Below are experts of layer 7 (counted from 0) of a mixture-of-experts language model. Rows are named router (the router's row for the expert), gate (a neuron's input weights, with its number), up (a neuron's input weights, with its number) and show model dimensions 0-95. Each number is 200 + 30 x the weight over its row's rms, rounded and kept within 0 to 999.
After each expert's rows: a language model's description of what the expert responds to; "comes after" lists some tokens at least twice as common just before its tokens as in all text. This comes from a sample of Wikipedia text that the model never trained on. Tokens count by the router's weight.

# expert 5
router,213,177,207,144,236,241,178,261,229,234,180,184,182,162,176,127,180,156,197,200,169,241,229,215,172,193,144,250,215,203,251,219,152,202,183,186,209,158,238,241,208,231,249,167,185,209,199,160,185,217,210,197,163,176,257,216,203,176,246,194,238,226,220,196,232,223,240,199,191,212,217,192,250,235,166,199,187,174,194,146,207,163,182,207,220,207,159,215,168,209,216,200,139,161,207,176
gate0,206,201,188,179,169,212,174,151,187,226,169,231,236,213,192,240,141,177,219,161,177,240,267,227,205,246,169,210,185,143,287,240,182,230,207,238,214,190,213,239,138,207,194,224,165,206,147,215,213,191,208,200,224,130,190,207,211,138,230,214,207,203,202,201,224,171,239,211,241,187,205,206,163,202,172,159,230,151,166,185,207,190,161,159,241,236,211,198,207,220,204,222,168,205,197,183
up0,189,191,207,221,260,192,204,221,237,181,228,166,181,177,212,201,287,202,166,230,249,164,134,186,206,177,248,173,222,234,160,118,194,209,191,216,172,213,174,164,231,190,195,159,243,187,230,185,217,225,195,214,196,305,185,223,202,240,148,182,198,212,201,190,198,227,165,184,179,208,198,224,240,222,205,244,177,258,246,211,232,203,215,236,203,180,198,207,205,181,186,192,229,196,187,213
gate1,213,188,231,206,232,172,167,212,162,229,178,156,224,145,198,161,197,203,248,251,132,200,162,220,124,226,211,155,162,177,207,182,210,134,190,185,176,205,228,167,224,177,176,254,182,174,175,206,196,224,219,239,171,189,190,250,226,197,201,196,201,234,221,186,172,209,194,223,189,237,237,225,229,238,192,193,202,201,172,147,130,219,220,253,187,167,192,167,163,232,157,174,205,179,222,211
up1,227,182,201,205,166,217,246,241,191,184,181,199,202,297,187,252,206,167,159,153,227,224,235,170,244,192,225,181,221,206,187,260,165,235,202,189,185,239,185,160,222,230,207,201,213,208,210,245,210,155,220,130,205,193,232,175,162,260,169,231,183,166,222,185,238,188,182,228,165,212,195,170,166,171,173,176,222,199,259,208,217,147,172,189,185,196,178,212,259,179,213,226,186,228,192,210
gate2,181,170,191,213,162,231,177,132,187,226,208,201,141,164,180,155,211,188,208,181,191,191,216,192,215,232,217,177,213,193,183,233,195,166,196,213,170,164,189,168,164,190,220,161,188,204,141,193,214,213,209,217,165,192,147,217,192,186,261,248,235,211,205,188,213,191,248,179,236,160,151,205,178,140,156,206,199,162,225,264,186,257,170,193,226,224,183,166,208,237,265,198,264,173,231,180
up2,178,170,172,179,156,229,210,212,177,197,174,188,224,222,185,236,187,232,223,185,235,169,201,232,172,208,170,209,220,173,148,171,193,232,179,186,193,204,201,173,226,218,177,200,232,121,210,263,159,135,224,280,198,214,254,203,209,228,201,197,169,183,149,187,201,217,171,220,216,190,194,148,228,190,201,173,225,222,176,162,219,185,233,213,163,160,199,219,197,106,149,189,199,243,203,233
gate3,191,177,145,152,208,229,220,212,178,194,210,208,231,195,222,205,249,216,245,178,168,287,210,207,201,191,211,244,190,173,193,212,196,242,198,152,189,249,181,145,211,220,206,206,143,211,184,183,186,224,179,185,219,225,205,193,184,228,195,246,182,263,245,223,203,232,176,202,230,242,215,209,259,199,173,187,234,148,189,182,217,243,216,186,174,156,275,208,185,202,184,249,162,190,215,136
up3,198,225,128,185,201,196,259,202,233,197,191,245,201,239,199,172,254,202,184,191,178,216,198,191,191,206,187,204,284,181,237,231,178,252,192,196,173,179,163,172,234,219,165,174,141,216,136,181,176,209,214,198,186,213,221,159,174,205,219,195,218,283,239,216,170,240,191,201,134,196,267,220,231,203,205,196,163,234,243,195,207,190,195,200,177,145,245,165,201,206,221,178,193,195,195,186
gate4,205,212,191,101,145,203,193,220,232,208,219,216,156,223,210,199,173,171,203,211,222,201,210,220,249,208,192,190,236,198,178,225,160,164,179,211,150,249,174,195,234,205,208,208,212,188,146,214,200,241,129,183,205,194,218,171,161,166,178,172,248,201,229,258,206,178,190,208,161,202,252,188,243,255,217,269,173,199,198,217,218,228,233,221,220,186,207,203,208,145,194,268,181,215,201,172
up4,254,207,202,221,122,176,186,234,174,194,175,202,173,236,208,212,247,200,194,241,166,191,163,236,217,202,225,184,196,183,179,202,207,220,208,244,172,181,202,223,224,204,177,229,166,232,190,137,259,197,257,186,190,175,160,205,255,258,204,148,156,168,218,232,185,209,258,204,236,245,169,121,201,176,251,213,177,238,181,186,229,200,195,195,166,191,178,200,227,203,171,177,215,237,188,203
gate5,207,198,242,139,189,252,219,207,204,199,201,234,180,185,169,199,222,223,185,120,177,251,162,188,219,125,193,190,225,180,208,245,161,222,197,227,203,176,195,214,202,202,215,219,209,206,190,209,202,182,202,204,154,238,280,209,202,158,200,236,192,208,214,164,161,132,179,199,208,165,255,252,183,243,162,215,230,192,191,137,187,214,186,212,221,141,233,224,183,211,229,179,208,163,235,231
up5,162,229,175,249,226,152,201,252,189,240,211,173,214,268,190,196,173,139,135,182,173,159,167,176,193,179,160,189,199,183,177,221,258,208,196,171,184,203,236,196,163,211,187,228,211,223,160,197,194,173,195,206,169,187,250,205,160,223,199,203,163,168,173,219,104,218,156,209,226,177,224,154,202,191,215,198,236,197,194,226,204,270,180,194,207,243,190,224,258,181,209,218,223,193,188,208
First capital letter piece of a word at line or heading start, after == or an opening quote, such as P(ersonnel), Early, Bl(ackpool).
comes after: "==", " (", " \"", "===", ".\n\n", "\n\n"

# expert 31
router,221,131,253,160,259,182,182,181,184,210,177,190,228,168,208,181,202,166,222,206,173,173,214,215,224,161,135,198,187,201,186,229,230,253,147,213,207,192,229,197,211,233,215,191,225,225,177,136,251,186,189,192,181,219,209,207,256,162,252,169,206,195,223,186,169,221,254,186,199,189,250,220,187,216,164,254,160,231,171,188,236,236,223,183,237,245,167,244,201,187,207,198,262,202,214,191
gate3,242,156,214,189,195,241,259,169,211,200,162,234,207,189,214,195,192,177,186,227,188,217,240,228,203,188,187,170,211,190,184,232,177,183,206,163,220,196,230,203,223,203,224,246,189,281,160,217,277,197,194,161,242,200,146,189,189,191,215,267,218,236,232,179,193,226,200,158,186,218,210,249,163,210,211,210,170,175,218,271,162,248,225,168,195,248,252,253,188,193,186,201,154,197,192,226
up3,174,208,199,242,219,192,153,207,194,218,225,194,183,240,187,185,198,190,186,233,216,235,194,155,203,223,221,170,246,223,176,203,227,182,189,208,211,221,186,172,206,212,148,218,216,163,234,111,123,215,265,223,218,219,198,238,254,210,226,251,214,175,174,154,201,216,221,209,151,192,213,143,224,232,222,201,224,218,135,169,256,189,230,176,212,165,181,156,208,222,230,225,204,198,204,145
gate4,242,180,192,131,196,224,216,196,209,182,181,216,242,201,213,190,170,193,178,204,217,179,212,199,206,254,172,189,171,206,211,179,252,225,183,274,200,232,243,132,232,150,221,203,197,152,198,211,234,177,206,206,221,139,178,226,215,176,204,198,166,211,249,205,178,213,254,196,206,201,182,193,191,204,209,247,231,201,254,169,218,270,195,181,217,232,214,258,226,283,234,186,214,176,210,158
up4,226,199,205,177,260,205,154,167,198,162,195,198,191,202,251,211,169,195,173,199,194,188,196,209,222,201,162,197,205,183,212,175,235,188,194,222,257,199,205,140,226,188,165,211,222,176,175,185,254,188,200,131,270,176,139,238,233,159,194,238,219,193,252,256,149,187,222,162,166,182,248,223,205,214,232,226,201,180,231,193,171,200,190,227,205,196,199,210,216,242,201,289,198,228,154,193
gate5,185,169,216,175,224,226,208,198,233,187,190,204,218,225,216,194,193,219,222,220,174,209,202,229,208,158,199,212,190,223,173,185,220,191,134,232,194,176,243,240,164,199,179,206,192,220,186,207,186,157,215,167,241,263,189,230,249,185,165,148,212,205,256,236,244,278,183,154,201,171,165,209,166,220,163,261,173,180,203,188,232,226,259,206,183,193,237,172,182,178,247,125,163,158,192,220
up5,207,216,233,218,213,206,198,212,126,200,229,193,188,210,146,234,205,206,185,148,216,222,195,140,187,188,227,174,216,207,213,266,153,205,177,213,221,204,122,236,179,226,227,219,180,199,186,204,195,204,215,243,184,157,197,169,164,214,251,267,177,162,172,199,162,92,216,222,146,245,218,193,210,205,209,161,208,207,177,183,214,178,196,257,208,221,175,194,209,241,190,208,216,217,207,205
gate6,209,187,177,183,207,183,197,192,197,280,208,208,212,197,234,196,176,241,166,174,186,237,166,191,207,161,174,163,184,194,229,200,197,156,207,208,214,199,250,248,172,268,204,212,191,216,204,198,183,140,224,187,199,263,208,236,241,147,221,238,200,223,250,194,171,251,243,191,260,186,213,221,172,230,179,193,206,202,223,216,227,212,256,194,235,206,225,263,110,192,228,193,221,177,220,206
up6,201,183,206,167,216,196,190,199,212,255,220,183,202,215,197,206,195,209,153,227,148,119,177,223,223,191,175,217,212,215,194,171,207,184,192,249,213,157,219,207,101,271,207,198,138,183,182,167,120,173,229,235,207,246,210,206,202,169,192,205,154,235,184,230,231,197,190,214,228,140,220,199,161,223,211,236,219,231,201,198,205,213,178,260,175,222,173,186,203,210,216,221,199,238,170,238
gate7,173,212,194,174,185,246,232,232,244,191,242,222,236,228,207,195,234,236,237,189,199,179,189,238,234,244,126,210,221,255,219,216,185,185,200,243,199,235,213,217,188,232,158,198,189,233,161,155,215,199,208,170,248,226,193,149,177,195,192,183,229,212,229,197,209,240,268,229,237,208,211,239,143,218,247,185,220,225,194,252,152,193,241,193,157,207,244,230,204,178,212,174,239,207,248,206
up7,269,231,159,243,200,188,170,211,240,162,186,190,235,187,219,212,210,201,158,178,253,219,190,182,204,218,212,199,210,236,199,156,237,233,205,207,192,161,223,249,212,246,208,182,189,87,227,222,210,165,203,249,200,148,177,183,187,253,243,253,127,170,220,198,173,154,186,212,190,195,195,203,206,187,222,241,207,200,171,166,196,177,178,183,202,209,161,211,214,186,240,152,198,209,186,218
gate8,143,205,149,210,201,199,175,192,167,273,237,145,238,218,218,213,157,234,230,197,209,141,188,233,174,230,210,236,191,195,196,194,185,267,158,187,192,214,191,212,208,206,163,185,134,166,185,153,173,249,180,197,193,183,177,201,158,190,252,170,217,242,175,215,224,196,240,201,155,154,205,168,179,198,268,202,267,262,202,175,203,214,207,184,176,197,188,197,202,216,213,209,161,179,187,202
up8,185,171,115,171,235,202,169,256,210,216,212,179,155,213,179,166,214,197,241,154,202,220,203,211,193,166,178,185,222,191,159,243,210,166,237,195,228,220,217,195,186,147,134,220,164,172,181,189,245,174,203,209,208,196,214,209,203,172,216,237,180,154,203,207,211,213,240,207,214,180,156,204,243,182,186,131,151,245,156,214,213,147,223,217,210,186,271,142,153,217,222,205,197,181,209,207
Capital letters inside acronyms and codes such as UTC, IUCN, ISO, U.S., and digits in coordinates, tables and identifiers.
comes after: " (", " ", "O", " U", "S", "U"

# expert 3
router,194,226,178,171,207,190,200,195,224,212,164,230,181,203,163,209,183,203,210,237,212,224,198,166,118,216,218,252,206,239,191,199,188,212,235,156,230,210,226,228,174,244,153,239,224,207,158,249,254,228,222,256,203,171,218,218,217,234,172,204,170,227,187,188,226,256,187,203,220,238,160,184,184,245,269,253,141,198,182,191,216,167,226,171,175,135,207,210,193,190,240,198,163,202,157,203
gate0,153,201,163,143,211,209,214,194,207,185,161,156,180,248,206,174,218,196,170,224,248,126,251,240,180,243,186,188,236,208,204,243,226,175,206,213,200,187,186,188,156,210,238,189,225,202,260,187,147,233,226,259,184,174,214,247,236,190,202,213,206,191,203,222,164,215,208,263,241,221,214,237,223,209,188,250,231,225,229,177,209,189,260,162,214,206,188,205,236,146,182,211,247,193,226,191
up0,260,171,225,248,171,183,194,216,219,207,173,192,160,264,187,217,265,192,160,183,237,196,210,239,181,235,180,181,176,157,190,213,188,180,162,223,178,211,254,190,226,183,224,240,185,183,208,211,198,232,183,182,261,183,220,201,251,221,230,198,202,213,218,213,202,227,211,265,216,175,228,199,239,259,241,218,238,162,182,187,196,214,199,214,147,179,201,186,290,187,183,271,203,220,182,204
gate1,195,190,259,186,199,221,133,240,189,168,203,198,172,214,170,231,211,202,281,175,256,189,198,257,187,251,195,200,245,213,229,212,193,139,191,175,150,168,223,190,196,220,166,186,217,173,216,243,219,199,186,228,225,178,149,207,194,227,160,189,138,161,167,209,197,256,174,204,244,167,197,170,207,189,171,224,213,163,211,221,194,185,180,218,231,214,210,223,174,240,165,185,126,213,207,173
up1,159,172,196,158,146,185,221,196,227,207,178,174,217,226,214,178,223,194,144,266,140,192,223,172,150,154,229,204,194,191,191,152,198,242,248,192,190,192,206,209,182,183,176,221,157,241,205,201,160,157,204,170,196,228,227,195,236,176,243,238,242,202,222,177,203,148,173,167,232,206,213,176,230,265,204,166,197,239,217,179,175,207,248,217,216,188,193,201,207,210,235,165,295,197,180,191
gate2,246,196,121,194,162,205,182,224,186,232,178,208,191,268,178,233,178,204,184,206,151,279,160,198,165,193,180,226,169,242,227,204,136,234,199,194,227,221,229,238,186,208,205,237,174,218,204,203,237,187,203,217,259,231,181,201,219,194,230,197,227,179,257,266,196,202,175,218,182,197,189,193,277,212,180,225,180,244,194,168,178,248,209,161,239,230,221,196,215,191,184,192,192,246,216,212
up2,169,212,228,191,189,160,259,272,253,175,213,186,197,219,197,164,266,229,208,221,199,177,224,210,207,217,180,142,225,143,179,166,202,186,254,162,221,215,182,195,208,204,229,186,192,162,219,243,229,206,208,172,187,162,262,218,237,191,189,195,164,174,190,168,166,162,247,207,169,217,222,228,166,148,194,197,186,182,210,151,198,130,219,216,217,162,181,195,178,165,178,205,236,141,217,184
gate3,162,199,215,183,197,277,218,199,207,222,209,192,189,187,181,199,225,221,187,237,166,226,202,210,253,197,157,155,241,204,203,180,190,227,180,195,206,232,227,193,186,234,191,216,168,200,200,261,146,205,244,215,146,171,146,244,275,191,212,218,241,212,197,210,206,186,214,205,171,163,237,229,234,221,217,227,152,189,202,266,208,256,247,199,198,161,227,181,140,161,189,205,157,150,195,187
up3,225,182,143,173,201,190,223,248,204,166,259,235,201,233,183,209,213,193,199,190,151,181,155,207,198,217,258,204,174,237,220,214,219,218,246,208,242,205,203,206,257,234,132,151,166,207,214,149,177,156,167,184,220,223,199,125,166,205,172,210,179,207,161,196,182,206,153,221,201,237,210,205,166,234,221,219,217,225,159,211,193,211,223,199,187,272,173,159,235,192,251,202,197,246,198,182
gate4,224,185,174,177,237,197,196,174,251,286,197,285,209,183,205,201,169,212,203,203,249,177,167,181,157,198,190,153,163,170,215,207,204,196,208,201,175,225,195,237,234,239,227,185,195,256,221,185,163,241,157,224,228,196,211,158,252,185,196,163,190,247,204,233,229,236,197,175,198,217,202,212,274,239,210,187,158,244,210,189,254,187,172,236,215,178,210,156,186,163,194,189,217,232,228,189
up4,248,207,157,254,158,219,210,217,142,164,266,198,184,161,186,210,235,172,173,213,184,243,168,184,197,195,203,223,235,237,205,205,225,191,222,173,236,218,207,215,219,203,219,196,155,184,147,211,167,191,205,234,177,179,175,215,167,189,163,197,191,185,223,160,193,189,158,217,277,166,191,243,199,148,213,205,204,229,168,202,122,209,167,207,156,254,211,226,260,222,226,193,174,231,191,240
gate5,201,204,144,163,207,158,185,248,196,206,219,205,188,189,171,195,204,177,176,237,242,202,196,149,206,211,189,232,194,185,195,188,215,180,203,207,210,261,236,199,132,232,172,126,190,200,184,189,173,212,242,187,224,218,194,251,202,179,204,230,184,145,196,201,182,232,174,240,246,182,172,249,147,221,210,251,151,191,143,168,220,227,180,207,236,145,232,183,247,165,259,195,168,172,212,187
up5,203,231,170,181,267,199,216,203,205,189,225,189,233,159,168,205,222,178,184,206,200,213,234,197,199,170,243,263,224,189,215,187,211,223,212,195,182,250,176,226,174,196,172,153,203,203,163,207,161,179,211,172,232,236,198,197,188,203,200,166,225,175,200,219,164,250,187,210,237,227,174,228,190,183,198,304,172,166,135,145,248,215,144,157,149,174,234,185,222,211,195,193,205,223,232,259
First piece of a longer lowercase common word split into parts, often after articles, such as s(aloons), te(legraph), ex, inter, dep(osit).
comes after: " the", " a", " and", " to", " was", " his"

# expert 27
router,225,199,212,157,205,226,212,219,199,228,247,172,198,176,208,187,182,178,254,210,221,186,235,163,213,174,178,142,163,189,177,236,221,192,185,176,204,172,195,145,140,234,180,245,229,230,181,157,221,198,197,142,201,222,201,178,186,191,179,199,217,180,204,160,149,241,183,233,201,152,195,176,181,210,239,228,257,201,170,135,240,279,201,165,150,193,222,215,217,218,199,154,233,201,236,162
gate3,196,202,191,233,240,184,178,198,208,238,221,195,190,203,187,208,131,221,169,215,194,228,223,218,209,235,199,188,230,232,231,188,204,178,197,170,199,231,164,182,229,187,202,271,220,188,213,205,230,274,237,168,151,209,205,204,207,202,206,240,213,140,224,189,156,216,156,261,292,159,178,185,203,178,188,144,230,174,212,258,179,197,147,191,234,189,211,187,211,227,233,244,242,209,234,225
up3,233,179,224,213,184,194,225,204,174,192,241,196,135,128,256,216,211,164,153,192,190,228,219,202,244,234,227,237,175,234,197,137,181,157,172,149,266,247,210,216,209,164,187,162,239,174,209,195,205,190,177,198,233,200,166,198,197,165,189,203,191,165,252,211,213,183,226,263,173,193,253,217,141,190,191,170,207,224,196,215,224,173,231,206,197,179,185,174,162,189,218,212,210,193,159,137
gate4,251,224,183,220,188,225,202,188,261,207,209,200,212,211,199,166,169,208,171,250,182,200,202,212,148,220,160,203,170,191,148,236,179,186,198,142,227,241,246,168,224,197,196,209,251,200,176,243,215,221,239,210,170,174,209,189,215,177,228,166,206,217,212,181,217,237,268,211,273,164,192,167,165,267,256,224,162,189,186,176,230,226,207,226,208,198,274,177,250,195,162,211,196,200,182,191
up4,269,196,172,215,182,231,232,190,208,256,196,183,220,240,162,169,179,186,209,195,197,198,181,181,172,243,159,203,191,198,216,249,200,175,214,170,207,236,221,175,188,141,201,198,212,206,232,188,214,267,147,180,179,184,140,173,248,143,241,214,185,231,187,159,216,265,197,172,207,180,180,182,171,246,226,154,217,184,175,182,177,204,262,206,193,192,176,140,243,209,242,160,210,203,201,163
gate5,173,184,219,157,203,212,208,204,201,188,221,190,243,185,252,179,209,213,203,223,170,166,128,260,196,193,168,217,186,213,239,167,154,231,201,179,148,178,213,199,165,173,159,258,216,220,155,201,207,201,218,214,170,207,272,211,157,174,194,197,126,221,213,173,187,197,165,239,213,190,157,234,215,216,249,229,252,194,152,202,195,217,249,180,194,167,175,159,271,186,193,172,194,211,210,221
up5,215,192,182,263,154,209,160,210,212,203,177,166,223,164,137,197,236,165,172,196,206,254,240,236,176,173,221,195,237,179,195,228,193,128,190,175,193,170,212,263,170,229,207,214,226,220,165,176,203,232,229,202,146,202,151,172,192,242,201,176,189,190,214,203,191,134,251,196,251,200,184,199,157,209,172,184,174,182,207,226,286,233,245,227,205,237,202,199,206,194,213,190,200,159,209,224
gate6,208,188,167,194,177,235,202,262,161,186,214,215,257,232,191,172,159,185,224,180,216,224,201,198,186,234,203,150,208,207,216,194,199,202,201,197,181,226,218,168,180,220,258,235,234,230,179,192,219,213,217,193,249,214,202,210,244,128,175,194,193,180,239,233,167,203,201,233,208,220,261,181,214,274,241,181,268,217,155,177,210,255,236,201,167,124,230,212,177,233,198,166,222,220,238,184
up6,179,224,239,184,186,193,196,169,182,204,197,138,172,198,223,223,223,188,186,207,144,202,174,216,205,210,209,188,251,183,195,228,228,114,199,177,257,190,217,175,241,207,171,208,186,202,175,184,212,188,211,261,125,182,203,260,229,208,215,217,240,152,142,185,213,183,218,179,185,188,183,221,174,184,164,182,186,181,236,199,252,191,175,258,182,261,204,194,215,152,186,240,145,203,164,165
gate7,195,235,268,222,245,227,214,198,197,180,215,193,196,193,193,197,250,204,204,157,235,187,191,170,185,183,194,185,260,199,148,232,184,193,175,207,182,242,175,171,169,216,177,194,224,218,191,235,211,213,244,166,173,208,188,209,195,202,201,237,190,176,238,142,258,162,283,167,202,162,194,197,135,246,188,252,167,164,179,168,204,158,185,230,230,206,221,210,185,208,201,125,210,225,191,256
up7,219,264,146,159,240,179,183,185,160,178,188,191,238,229,222,198,230,175,186,115,205,208,182,172,170,211,199,170,225,157,217,178,157,216,195,255,176,178,213,179,171,175,188,150,237,162,248,180,241,173,267,170,207,235,176,194,161,222,205,209,205,186,183,233,199,171,201,195,228,150,183,207,173,217,234,230,193,187,185,188,217,184,185,151,162,178,189,218,212,214,207,185,183,274,232,259
gate8,131,177,193,228,194,208,193,241,181,196,216,229,128,198,193,173,215,180,202,219,198,207,214,203,208,187,203,197,209,151,210,196,189,200,156,209,228,172,164,118,163,195,208,179,125,181,161,179,191,196,201,205,252,233,256,198,209,169,188,242,192,194,201,231,145,228,243,189,203,149,204,235,170,240,191,232,185,232,184,208,251,216,171,230,225,182,201,196,192,219,202,203,136,252,171,123
up8,204,210,234,214,162,162,233,188,229,220,149,234,199,232,230,160,172,236,153,226,129,209,172,237,227,214,182,191,197,226,187,202,206,219,220,105,154,163,230,157,165,178,169,247,180,231,167,180,203,214,224,217,184,207,237,177,166,224,191,183,218,204,155,194,210,213,251,226,205,187,205,189,231,208,197,186,229,216,121,276,215,176,216,186,208,194,228,163,205,160,151,221,200,210,195,204
Word-internal pieces of non-English or unusual proper names after a capital letter, such as N-intend-o, I-g-gy, S-ag-inaw, M-oli-ère.
comes after: " S", " N", " M", " K", " I", " Z"

# expert 17
router,178,163,234,145,180,204,168,172,130,227,230,167,196,247,202,229,207,211,231,151,170,174,215,203,203,220,175,214,235,240,174,199,241,235,187,247,201,208,188,175,243,215,154,199,186,198,179,195,191,166,244,239,178,192,212,156,193,240,234,157,161,166,166,147,226,244,232,201,165,200,242,195,202,155,167,204,204,240,245,209,197,194,178,174,233,162,155,208,208,145,162,205,230,224,160,227
gate0,227,167,180,163,208,196,177,204,202,169,276,194,176,196,170,202,244,190,229,145,175,220,163,214,202,206,182,202,159,176,186,219,210,228,239,145,184,211,217,218,170,204,214,191,205,166,168,240,179,143,216,231,192,233,231,196,242,191,214,228,193,212,128,258,194,135,257,230,188,206,206,200,174,203,174,222,198,222,200,179,188,184,220,249,196,201,227,257,198,171,160,201,183,128,275,203
up0,240,236,169,193,265,215,219,181,207,240,195,232,162,182,189,208,240,195,244,181,140,184,209,181,152,238,210,194,175,179,237,188,218,233,202,199,184,169,234,149,157,203,237,135,209,199,195,211,204,186,191,229,113,181,138,205,216,246,242,230,174,175,209,212,211,202,217,176,245,197,185,190,196,198,184,231,130,245,195,209,179,205,182,199,189,229,151,185,213,202,143,231,198,163,177,245
gate1,184,203,163,118,215,213,170,238,187,160,233,222,254,210,204,249,209,215,203,202,202,264,127,216,142,253,260,220,181,196,220,206,204,214,184,192,202,196,197,193,193,235,222,243,244,215,188,178,182,201,177,233,169,185,265,236,182,194,158,193,192,200,168,137,246,195,197,155,217,143,215,209,236,206,200,231,196,208,226,202,204,203,166,206,175,147,175,236,209,164,180,218,150,222,210,196
up1,173,190,160,224,194,217,239,189,197,141,196,162,219,145,149,202,172,149,237,175,217,171,192,184,214,186,241,163,186,219,202,228,187,201,178,183,203,170,180,214,193,152,184,260,253,141,177,191,199,218,235,216,196,217,160,120,225,196,216,180,250,181,171,228,205,210,152,183,186,209,210,214,173,231,221,150,225,164,109,194,166,214,246,195,190,208,231,189,211,210,248,187,227,184,223,180
gate2,219,206,182,180,156,199,201,231,210,176,201,191,140,173,160,213,176,258,207,213,197,156,212,217,170,236,233,257,232,207,192,262,215,201,143,189,197,256,195,200,238,209,163,232,226,186,152,202,195,155,207,196,181,215,110,171,188,163,155,198,188,213,202,163,209,197,224,201,174,185,163,227,175,211,276,188,227,156,239,185,184,231,180,164,222,151,144,167,200,197,234,186,217,210,198,206
up2,203,176,199,178,160,235,201,201,239,198,172,172,163,194,187,187,177,223,199,212,209,153,190,208,183,230,240,266,224,235,200,261,224,179,140,173,193,261,205,158,222,194,159,213,241,194,146,218,211,191,201,180,191,208,125,185,173,158,143,170,162,184,180,154,230,198,188,180,172,186,183,192,181,222,268,207,179,151,243,174,186,248,155,186,215,132,167,187,183,198,197,205,210,195,188,183
gate3,211,161,214,184,167,197,199,221,155,173,184,211,203,208,193,263,197,222,188,158,226,204,218,201,173,289,240,177,201,177,227,199,185,165,155,203,207,221,189,243,207,221,216,235,176,187,182,164,200,216,164,213,150,176,220,204,209,164,160,191,175,227,196,134,179,191,179,169,182,282,254,195,243,184,242,170,249,185,220,187,189,232,204,206,241,192,242,204,213,157,169,188,160,191,120,207
up3,183,157,225,179,183,282,213,177,186,175,184,197,176,165,184,198,162,216,188,137,214,223,219,220,184,210,228,221,214,215,197,184,187,200,163,212,194,231,187,190,199,177,145,227,192,187,211,191,201,208,224,191,204,174,229,254,236,211,160,205,255,169,254,154,217,226,209,197,262,271,250,176,253,194,277,199,166,161,204,212,208,244,225,213,228,176,197,239,159,182,170,225,228,189,158,239
gate4,182,189,248,150,171,196,209,205,264,204,194,239,232,210,214,175,196,232,233,193,198,195,205,231,107,238,157,211,188,191,235,193,205,180,193,182,192,152,178,188,168,243,278,257,210,180,176,194,189,206,172,225,163,180,236,182,181,158,204,195,224,209,220,166,204,236,261,185,140,229,215,186,178,176,180,229,174,184,210,196,187,240,186,227,188,130,223,218,186,228,186,194,183,132,168,218
up4,160,177,198,170,194,210,207,189,244,225,179,173,203,202,150,209,204,164,154,220,192,157,225,175,241,219,175,253,248,207,202,197,231,151,186,185,235,228,183,222,177,203,238,177,204,164,224,177,247,215,141,254,174,249,156,206,178,214,187,194,204,233,204,167,218,236,182,209,242,212,184,236,241,174,204,170,175,171,252,231,285,127,163,189,180,213,211,186,228,210,193,184,201,147,171,199
gate5,188,250,195,181,186,243,253,230,224,183,220,205,228,229,213,231,217,272,226,193,220,189,245,150,214,186,182,159,236,176,196,199,203,244,225,179,243,217,211,175,171,202,186,186,284,206,162,214,219,164,229,175,204,208,239,189,173,219,189,244,244,202,225,234,148,160,169,168,188,211,190,196,221,214,223,237,189,185,119,209,181,233,183,183,255,185,171,248,204,206,215,245,194,242,162,180
up5,169,219,177,177,225,236,252,218,248,203,186,239,186,234,197,235,229,241,237,225,242,204,181,171,224,223,159,210,227,193,188,225,204,247,197,201,180,223,195,182,161,182,150,167,262,227,169,198,196,187,224,153,187,191,223,149,181,206,195,220,247,192,204,224,171,187,150,195,173,235,202,156,229,215,187,277,250,171,124,200,215,194,175,192,226,161,170,221,201,183,242,242,213,252,185,226
Byte pieces of Japanese and Chinese characters in parenthesised names, plus the preposition in or In before places and years.
comes after: " |", "2", " (", "\""